Weights of a small mixture-of-experts language model, trained from scratch on English Wikipedia: 24 experts in each of 13 layers, 2 picks a token.
Below are experts of layer 8 (counted from 0) of a mixture-of-experts language model. Rows are named gate (a neuron's input weights, with its number), up (a neuron's input weights, with its number) and show model dimensions 0-127. Each number is 500 + 25 x the weight over its row's rms, rounded and kept within 0 to 999. Numbers have three digits each.
Before each expert's rows: a language model's description of what the expert responds to. This comes from a sample of Wikipedia text that the model never trained on.

# expert 23
It responds to: Letter h and was. Pieces containing h or H mid-word, as in Te-h-sil, ding-h-y, plus copulas was, were, is, been.
gate1:473521516509485453458524507516568534481500510488497488497495524470518493526505476503504510482523531517500509507542501499480487477535532497484506491541479546503477514459544458542513512492471532452496521515524470568509521503500504465461516492527511505476517485538496559539505523523524464491562494498507508532512545478526495511489494505494492485468470492508467490534501502494443498514475
up1:542471480490504512520498491484462483471489493489512512491515479513528500515543532523505566499502495502477491478483449498516494552478520505496466491483521515498518438501508515481497519496521521472480527572503521461491489472509514521557538542473484446506496492533472487474496498498486517471494507473515516472457486482509484490494558505502467517537522529525489515489506544481525562471518
gate2:483523507508478470528530493479500480486493507477535542515457515510511503462560476488492551485442469533551508512521484518554516508513500517532491537513534520483493474497492504531476470493510494481507470521516489522473494512552514510500479510476559485515475471507517501519527530478492526519551509531517517513526509505537555530512443468519495530474467511501488472509488531506495513509457
up2:513525493503474492481512455483449473462474510449510517497502496470503536455517495533476431490486486529542507498496557474463452494476529500522466479469506473485502441473537498529517489513496514506449485521524531514499509496509472481513459540518496469521461463502516496499489524503468530490502468510507512493540487501531527491464528499488550515484500523505510480529515517512502537475521
gate3:482501501534511543496509461507491442488514522429480486514470489451481499528498477504507516534485532517484530535565497497509492501558495499491485509509534481516505501485522522502468478470527483500501534483511480521479504515510500489473479491502498501477491514477482478515530484552523490545499522553518511558473492560491540529516514505522518476501479457482520508512514550501486499545455
up3:543503518542518461493479529517456465500482515458517495486505512469529519486550510510498515499475523514476475474511484490530508471448503552492476484485499460480468510499538476513558507515471482531491508540481525470523481495541506489526500501495517484470467452489477508508514446476511490543488514507515457519454480484497475506476502483518522502520496564457500543529520504521512478511468
gate4:481521512541479508458493537500496509503518459469494495553463520516494542480544492480493535500507523581493481485530476528444510496564491464510503549495482497497498537450522472461465459498493491483485540508514484503494491508500456489507503510505511511537531508491496533521528491501500549503470486512522486514512505524481534469502495466506510500457501463537509526529543509495486502523481
up4:519484505461460502513491536527456527502488509477548527506453549576504512506447490522522544497518511538519525513552484514510546511522549489531502501489465455483485494494519471516532455450498523494492504516523491490530503488483505494494494480523531498514486539506540507527516472508524545523505503489491506447526485503493471493492500514505518509461508470501510457520527501513508513495549
gate5:471525480516496516468457517514503527503514518485511482563466518489464536510503501541499579485484490479522521528522493489481526521554504502477476524529482497482538489496555526521484515493471503467480503473490451504503465458496489509474505503539504502528522509492508523577519479504464503486552468471502510531488527519496527470479493536476485542494493495478491511482492523519447507508502
up5:528517492510552539468515516476471530542484525458471530489420481458482512507469525497471496486501516506525474555459481522497501486468461485516519532470537487504567486502478511520468486506450530473498475511473498512474489525480543488526489486514466491481491475504528448497503478480520483502511504526519481482494496557520509500513506513504511506503491496505493531511497425497490508495488
gate6:478502499482465453466474498520479500518531547473500500509495468520500492524485499485497491503459501539527518487520489492482512519522519486493510516546527439483475512506515476457496522503504449506529490508487452541535524507507504538452411502527499562524497531505497535531507483476480515509521529493541517505539527519533492513490538476517489439491519489493484515523492530478497504494499
up6:449511461505487517492494465494500492534520468473474542560488478479465514487503510501498475527449509481466507497529509513506503513451521521488495480507545476446466482526524492529497511493483524502455499515506485502461526538533555486508481509511481512523477508519484520530544464494497481539485476533486482508501499485516514470480525502534504509500448479469546478513526504505514454501569
gate7:501497515489487525474512491473529491471512509492544470494465512497489527509567493489536545474501510523528491479510533495473518524489526493515473552537464520527511551534499452548517469491495525485483497488481509514543483488486511456502450490500481487495479514541533501520503501502473540512519471519492545494534494518523517519513457502493517494469482499516532439456502564514490509477481
up7:483495516516505520498492522487469487473439458498515496474512487481477560476429449529488500519503498509481478550474517548547542465494489513522493496523513500468511500471515517517484517470498526462522488477504500553490492523473482517514497533469518498454505520468544527467474531505509480504491480485481472471470492492488460491461500504510469491525484466493514543469480481539510507502543
gate8:468535490492512455504525540552493468495521528504542456472480480492485475475494501465516551502471478507496512500530483494481504491485545506484512526534507448533468528498534475519509530505512543519483499482493504503502490530516515514454465437495469500558515503472508477528496499525472505515482454503497502515520547474478501496528481485451509515454489475533504479529511499465464464490518
up8:504477500499480491508473466469564508507480475521475500482519501474514560522489477530500468503554530466458494477487548515516493476495517468515522512489504517491502494483494494539529476449515506487498500481517521506507506530481555501511559545422507483460499445518559514476501498481504494495485471466514502488488516469522511519481480526515535509505451483490494522482471510489477517518474
gate9:486480470483523486488525527496489488461535492466487488515531451540474490513510498465466512472518549479536493495511512486502524510514545498503515543479533475494433497475501460540504471510493512476504515459517485523507474525497494519484473510531504529480512465556515455552516499523531485483520502510484496519518450517491500448514514512476508506498476438545545493519511512519484521463494
up9:456473456556505507454515454515481510480552496514544444471500505507506517532531484511499530490493496482462483512527501502523497507514526571492506486484472456490495508519493497482543490494516505538465500502510453528503530524501500508507500485530491463533524458500526552471483491531510474504525481536522488530454457541497515469494500473495528505469513506495499536501514501506521530548514
gate10:501498503524505539529510470539514476547484514501504515511503494512489506513501523475513513476462511514550500480530485482469462486467533492480503484524511501487481513505495460457486499459473521474530512456471482530463492520525456556471471490494540527490511511537482484510490490483525464518513463516496474521457538529466511472524436499531496478486528481557534506503499547537480471500500
up10:478517500522532486516535485521529511529507508487484497441475515515528481467484553513496471542467492497491500497493498491482491546524483486488521486520506496472484558469479543453531517520487501503467499493521496510535502500511527500514530496454508451493493545520528490495535501510469501542484485534496538453521554499442510491456510528464463471449506515509472515481476500504530523509527
gate11:478476499469481525434525504528489497482472508456475461475442469522523511485539482540495530468489487526496495461498505539436493504515509532514491513546489519504474478502517513463492451478466484515504487447520465505518528498501488535470464495506537517538487538471532559510490510516496521493525499520495501505492496529511512490498440526482508514495523490484533513476495506455480506519515
up11:480483509515510491493518522506529539523515495506511539510522526436508454457461521527500506497519515482509496421432480502526503556496489492492504509481504550509491500488493525496484519510472505506565506549543504502511467495489515497509500544472470497497504469509502500463498502456483525471522528480475516493488505487532476496519531480491542524519556490467494442500485492505493495460513
gate12:491493505483484490504493482491492511475470496471483504490482518483472508504535487496507484506518451510547516532482512526513491483509519524451481507463506542505493566501490517497503475492468483477478435457442464506491440507483486482529479518436500448487514560500507517521487520550476515559500473537478515500488525550525523501487500485504502512481488516504488486544506501521469531503520
up12:499509505516534508493444533488515495513510511505500521511531505482488476488563524540514528503483539489494521493522560461465468501513519526530517498471489568530469515461533499516525498528531492499483503508468489501519509525510543516485485500479513502518482498470515500487488541492503507475515544503506498495480556490515489495471431531486528498557499515503486497468436506482507450458515
gate13:476512482507490483509489487531464479504521488483438491532496496489476496498483485488475500513468433514486508528525488499498492502518502442548484540527496478516481495491503531501499516512458501483494518478501450562481536496503528525461499486498561511477488543530504491528564479510509519483506477500494518481478554545490502490488491470496517454479550465497512480452481493542465506497481
up13:501525527498536503515520509487503541469502495504503471456500523518488472528461512471466479508495493497531520483504481487516537522456473466548520475469561481458524481489515483497490561470500528493474524519508521515490562528515523521494509450465490507520483493509511551528464483485482544526508540511512493425497474506513501546484512544515519491479501506512489515489490526505473469517502
gate14:471499488487492501471516536467493500471465482449479487528495468522460487522505464498511468492481471544504525527538504500499477516543464490494513551516457470473487529534480448529463475482492496532488541475472492490493496463514504471509517535542511494507471522483509458544450537488494485532514491478490526472509488522505529496517476466504476463455471476541496488491529500480480486518526
up14:533525476494470503547487468465510480509517525523499474491510509462505483451468526491495448562529492502523500488559522491470543504464461522477492538510539495493491464495448515495501507523515503457504515489505486472478517526535486511526525511529484515510524525444479526532500490505524503455460483463468465524500490520473480488497486489474463514473512507500507516502438485499508479457495
gate15:486503499538516507495539496476505488468507513499498502542456496564493514536521473487453491491491506512501505507564485509542517509525509531487511524522520499507459525493516476549508466500493493517514485455515452526482545514503566493513441494523507489525504447510509503479474539517460520541529478482490491496541550527500477512486487479486492497485507489519509477550503506549494490542498
up15:515539479507516470521515499518557471484500500530484480512478499442482545520483456520513496502485472487535472483451482474494471472499497498496521572480459500515497522471475489502493481500511491517507494456444484459535522480495489515488485517474534555493500490513479550504498516514502524481528527511547495462502522476477448527492529448475489470460507506507526474497477483494513522483525
gate16:506508538497490491494551520499536471486523485520546478513514495484473537506534504461525501537529480504467538506524515491492514501510525491477506510525513484458524512472478476488496506509494515460477514507450481487486496540475513493444440516507487476498531524517545471526500542472491520538496482534521491519549475511502548472543492491509479507476471491531528462531534468459476481536527
up16:521494526497499516465492503500525483507529516549468531485506475480474430495533477464491450534487502483497481486477469529502497535434544484490491481508468517477482487559491547454537488513482507512502470491510486492527487454556515522501493506451478553451522508497453497505486469496511529512542491475499472487486519518533501511459514476505513482505483507490502460505502481510516494478506
gate17:508503515499492479503483519512454478527519490524468436505510489515505502467502547488496496506512517510495539523541516486489531517563479519492518515491478471504466525520493491506477453459507490540466480536493490578501523533501498437499509502462501501489493505506514491514474495515507489519442461480525494497502527526479468511472476531477514496460508477554561497495528517451483492497499
up17:542477467474487495506542487511495536492499500502459562528509496465531528482523499486495508511520491489472510510455460507489498488471533487511521573478498530505530527463471476470497508550505520497491472463481498497517498471516514468508542517548493492462496505508494516509515498501555491530480541500520548497518491472507469521448480442491504536496494506503478496525559490492475464524502
gate18:502479530507467499471521490470444516504536499474496487496479503490448498462544455530494494507487508520505528493505509441526476465524477513536467478535509505537507530481507492511529449505504501541516504501508480530505478535485513508498469525490538470508502542511487491504525510488496499508533475515529523535521504510527518481511494510512574471522520499492480426444507559516487518485483
up18:459483542521486517492485500460491542514503516473508480487509516496487507465482479482493473489507494489492486444503515470496469478517448485525490455485505469508526498478503458503496464499482536517513537519486472564490505500518481509463527488520502500526460476512500546579507492455494526494533528515463490479499485486471474495557503539449514478461514517540467504518498516502467505516472
gate19:524510513527543499493543549511465503526476531505429478519479503476477499515508470493499490486484539521507519505504482478493496481481484490489469502490526509522493519517498488472516496524464481477478550521552523562491515525493439494475505488548544522498533501516481464522504527530506491494510489500512476496525493545490484520474422475484465483462499486537474516493481472466468520524517
up19:470511535450473500485511476474515489496517535461530479497472471492474472477512529513531504487481496512485446471499503492509477510506470483521499506515459502457501540459501501494525516491465498533505514533498530481491455509523545499535552531430482481554531478515500503452472494526510498497494551505512468522498512466491467535509485512485504531526478494473470458480494508559494496482512
gate20:488497495522519515518464507474520466459543485489551488480469511460521525473505483502530515495474457494533508504489493516523498479481496482507447468519462490501476520482472484476493475507454518480502491525512460490537495533538470498476504459518554498500525469483484507509521508469440488490527465530479511491490493535478522501483462465473557503489512534529498564482545530495497494514521
up20:498504479562496475500490530503503475508499510508507443508513478471533525519557489481487527454489510503484492536500512515463509489482511483499512444527514520494467500480522458487504473506473487560480493518503463552580515468511511451494484517512488477505531500464459496471475528496491497530498500506488543470480539510508467539460469487538457511480486527518510498500514505534504501495514
gate21:482516484494517509473520477527455473478498507488536558518511517511522522505530499510508510527480489515515484448498473474476527523481502534480543483488567513501455472517465502478479479495569502470534534481514503550482479504536514503500507528487529507485475543534511516493519576486505482504524532485471536506529525503521485467499497522498477530515514502535510496484494463483458494537479
up21:484525509507497495490430548488483507528509483505455468538496500498507547491476492534484497448482588494485478514490521491480487476486492466506489508509513511526484481465504510530479525500494468517523523454497510542496504513510506495494513497511537460546475523469450495521484511518506493514492552514498542500475488511512542502483490492516544546498501504512505574510494517471501472504554
gate22:491508480492508493495474521525454451499521509510489488566514531533484511499515521514492518503454557467526492558526513499487459524516529522524521497495513466496504472524502459481497485490419511510507464523509481509513517531526465521470520560538517504464492530496490477522491478497457526458533511480478545507499492507520501512493531506464531475505474518513483544488479519502485495500535
up22:494531459504455541502523532460483509455459505521528474454498479467495455484521495465480514511484505501478473476519529495510492497520484502513505527482474536514519523493486528481458512467548488491487466501516486493511488473464476506504508487518489522519550519548487530489474518496526458487488514505510467517520518460449487470528468446484457463472515515501495509500432476478474522489488
gate23:466505512548479546528491501462467511470500550447521468494512497502501499491512489485518491476549499518526481492508507498469436461528479498477486500515494512504490509466460464511492460456506531501493512495502489535515485502470548474462452471548539502507509473462520459524485522503474550526535467472490513497523495533495489516513488493480510506473490482549501485536478529504506481544502
up23:498465490484476516514526519508500521509530459492507546518468502515501460460477539503477475527489546530465506458453497494473493528517529535501535524493468493514543521515483519510498476529498481532517502507493495509471547489521489501519520554505540481508499493501482550499479492534560544470483473481493454487509537499491529460504508553531554487503482510496460511495541481502519477506504
gate24:493492495509515470493545456483484500471513493452491506512458486504488464526495489509496492503480473538418512500502513493514497448542490534494525544515472530452500551486543483497501485508495498500514458484496509491489516506529458493493542511544501581489532500505475498510463498482520519507461494508512536514470532488513532499500483467515551513528486478500496494516493489463464476518537
up24:506523464513501479455500492478509471475474488547512448507496531505502552471469485480537509499480504485516470493485526500510435501541549495473479474491491506504497499472482504506499518566471519485489475480524542516511447475493499517522555509512487486496511489477484445452479487483483480502460533506492469497519494503483475547503496538520473492510473485498510472461519543516500503440515
gate25:493535484503506528487479510531487499511510483450483470513489549530476487506504484444529540497542518557537528461516508500472489480499520492532489528534530526472487494497478461502469517513552480484475497472462523546516507552498511459443469523504528526530489521490555532492543482497510527495496481488510540506537514517508527486493484485492500522467486478535498503517514522490497548506490
up25:465514488492491506498511509498484477507439506525503504479530539484530468491487497477505487458548483519468496508459523507513538517468508483511508476477503498512541526542562505451553452523504536486497468504512467520511550434533481502488502515477489473494517495465529525437495513497481516471495543517490471498463496475521493526507487520514491498532497511506462460523484507507483459499474
gate26:488514489504552467465539515515487526493508536437492500510486524476455482492524533470464482492524455509508521492514503492483506470458458486546497529512498445453498507535505507538530519494547538466481502490501546516504504493494479510453475476557539482445498485472499526537521495496500533523525521514507483513473494496524481441520466492501475514487478477515498489508501483487477519502491
up26:511497475509494486520498485504506480537534493496499468543532493490542500478449511473518503490507524479504465534503522502486472558478467518531509522499476507508495503498459518474522477485498493498517485496519528490467482452445548467501520538489458465551519508512500478477466522501474509489516508503501471473496531457516507507490471461512483492522515476527469475446480547541477470490570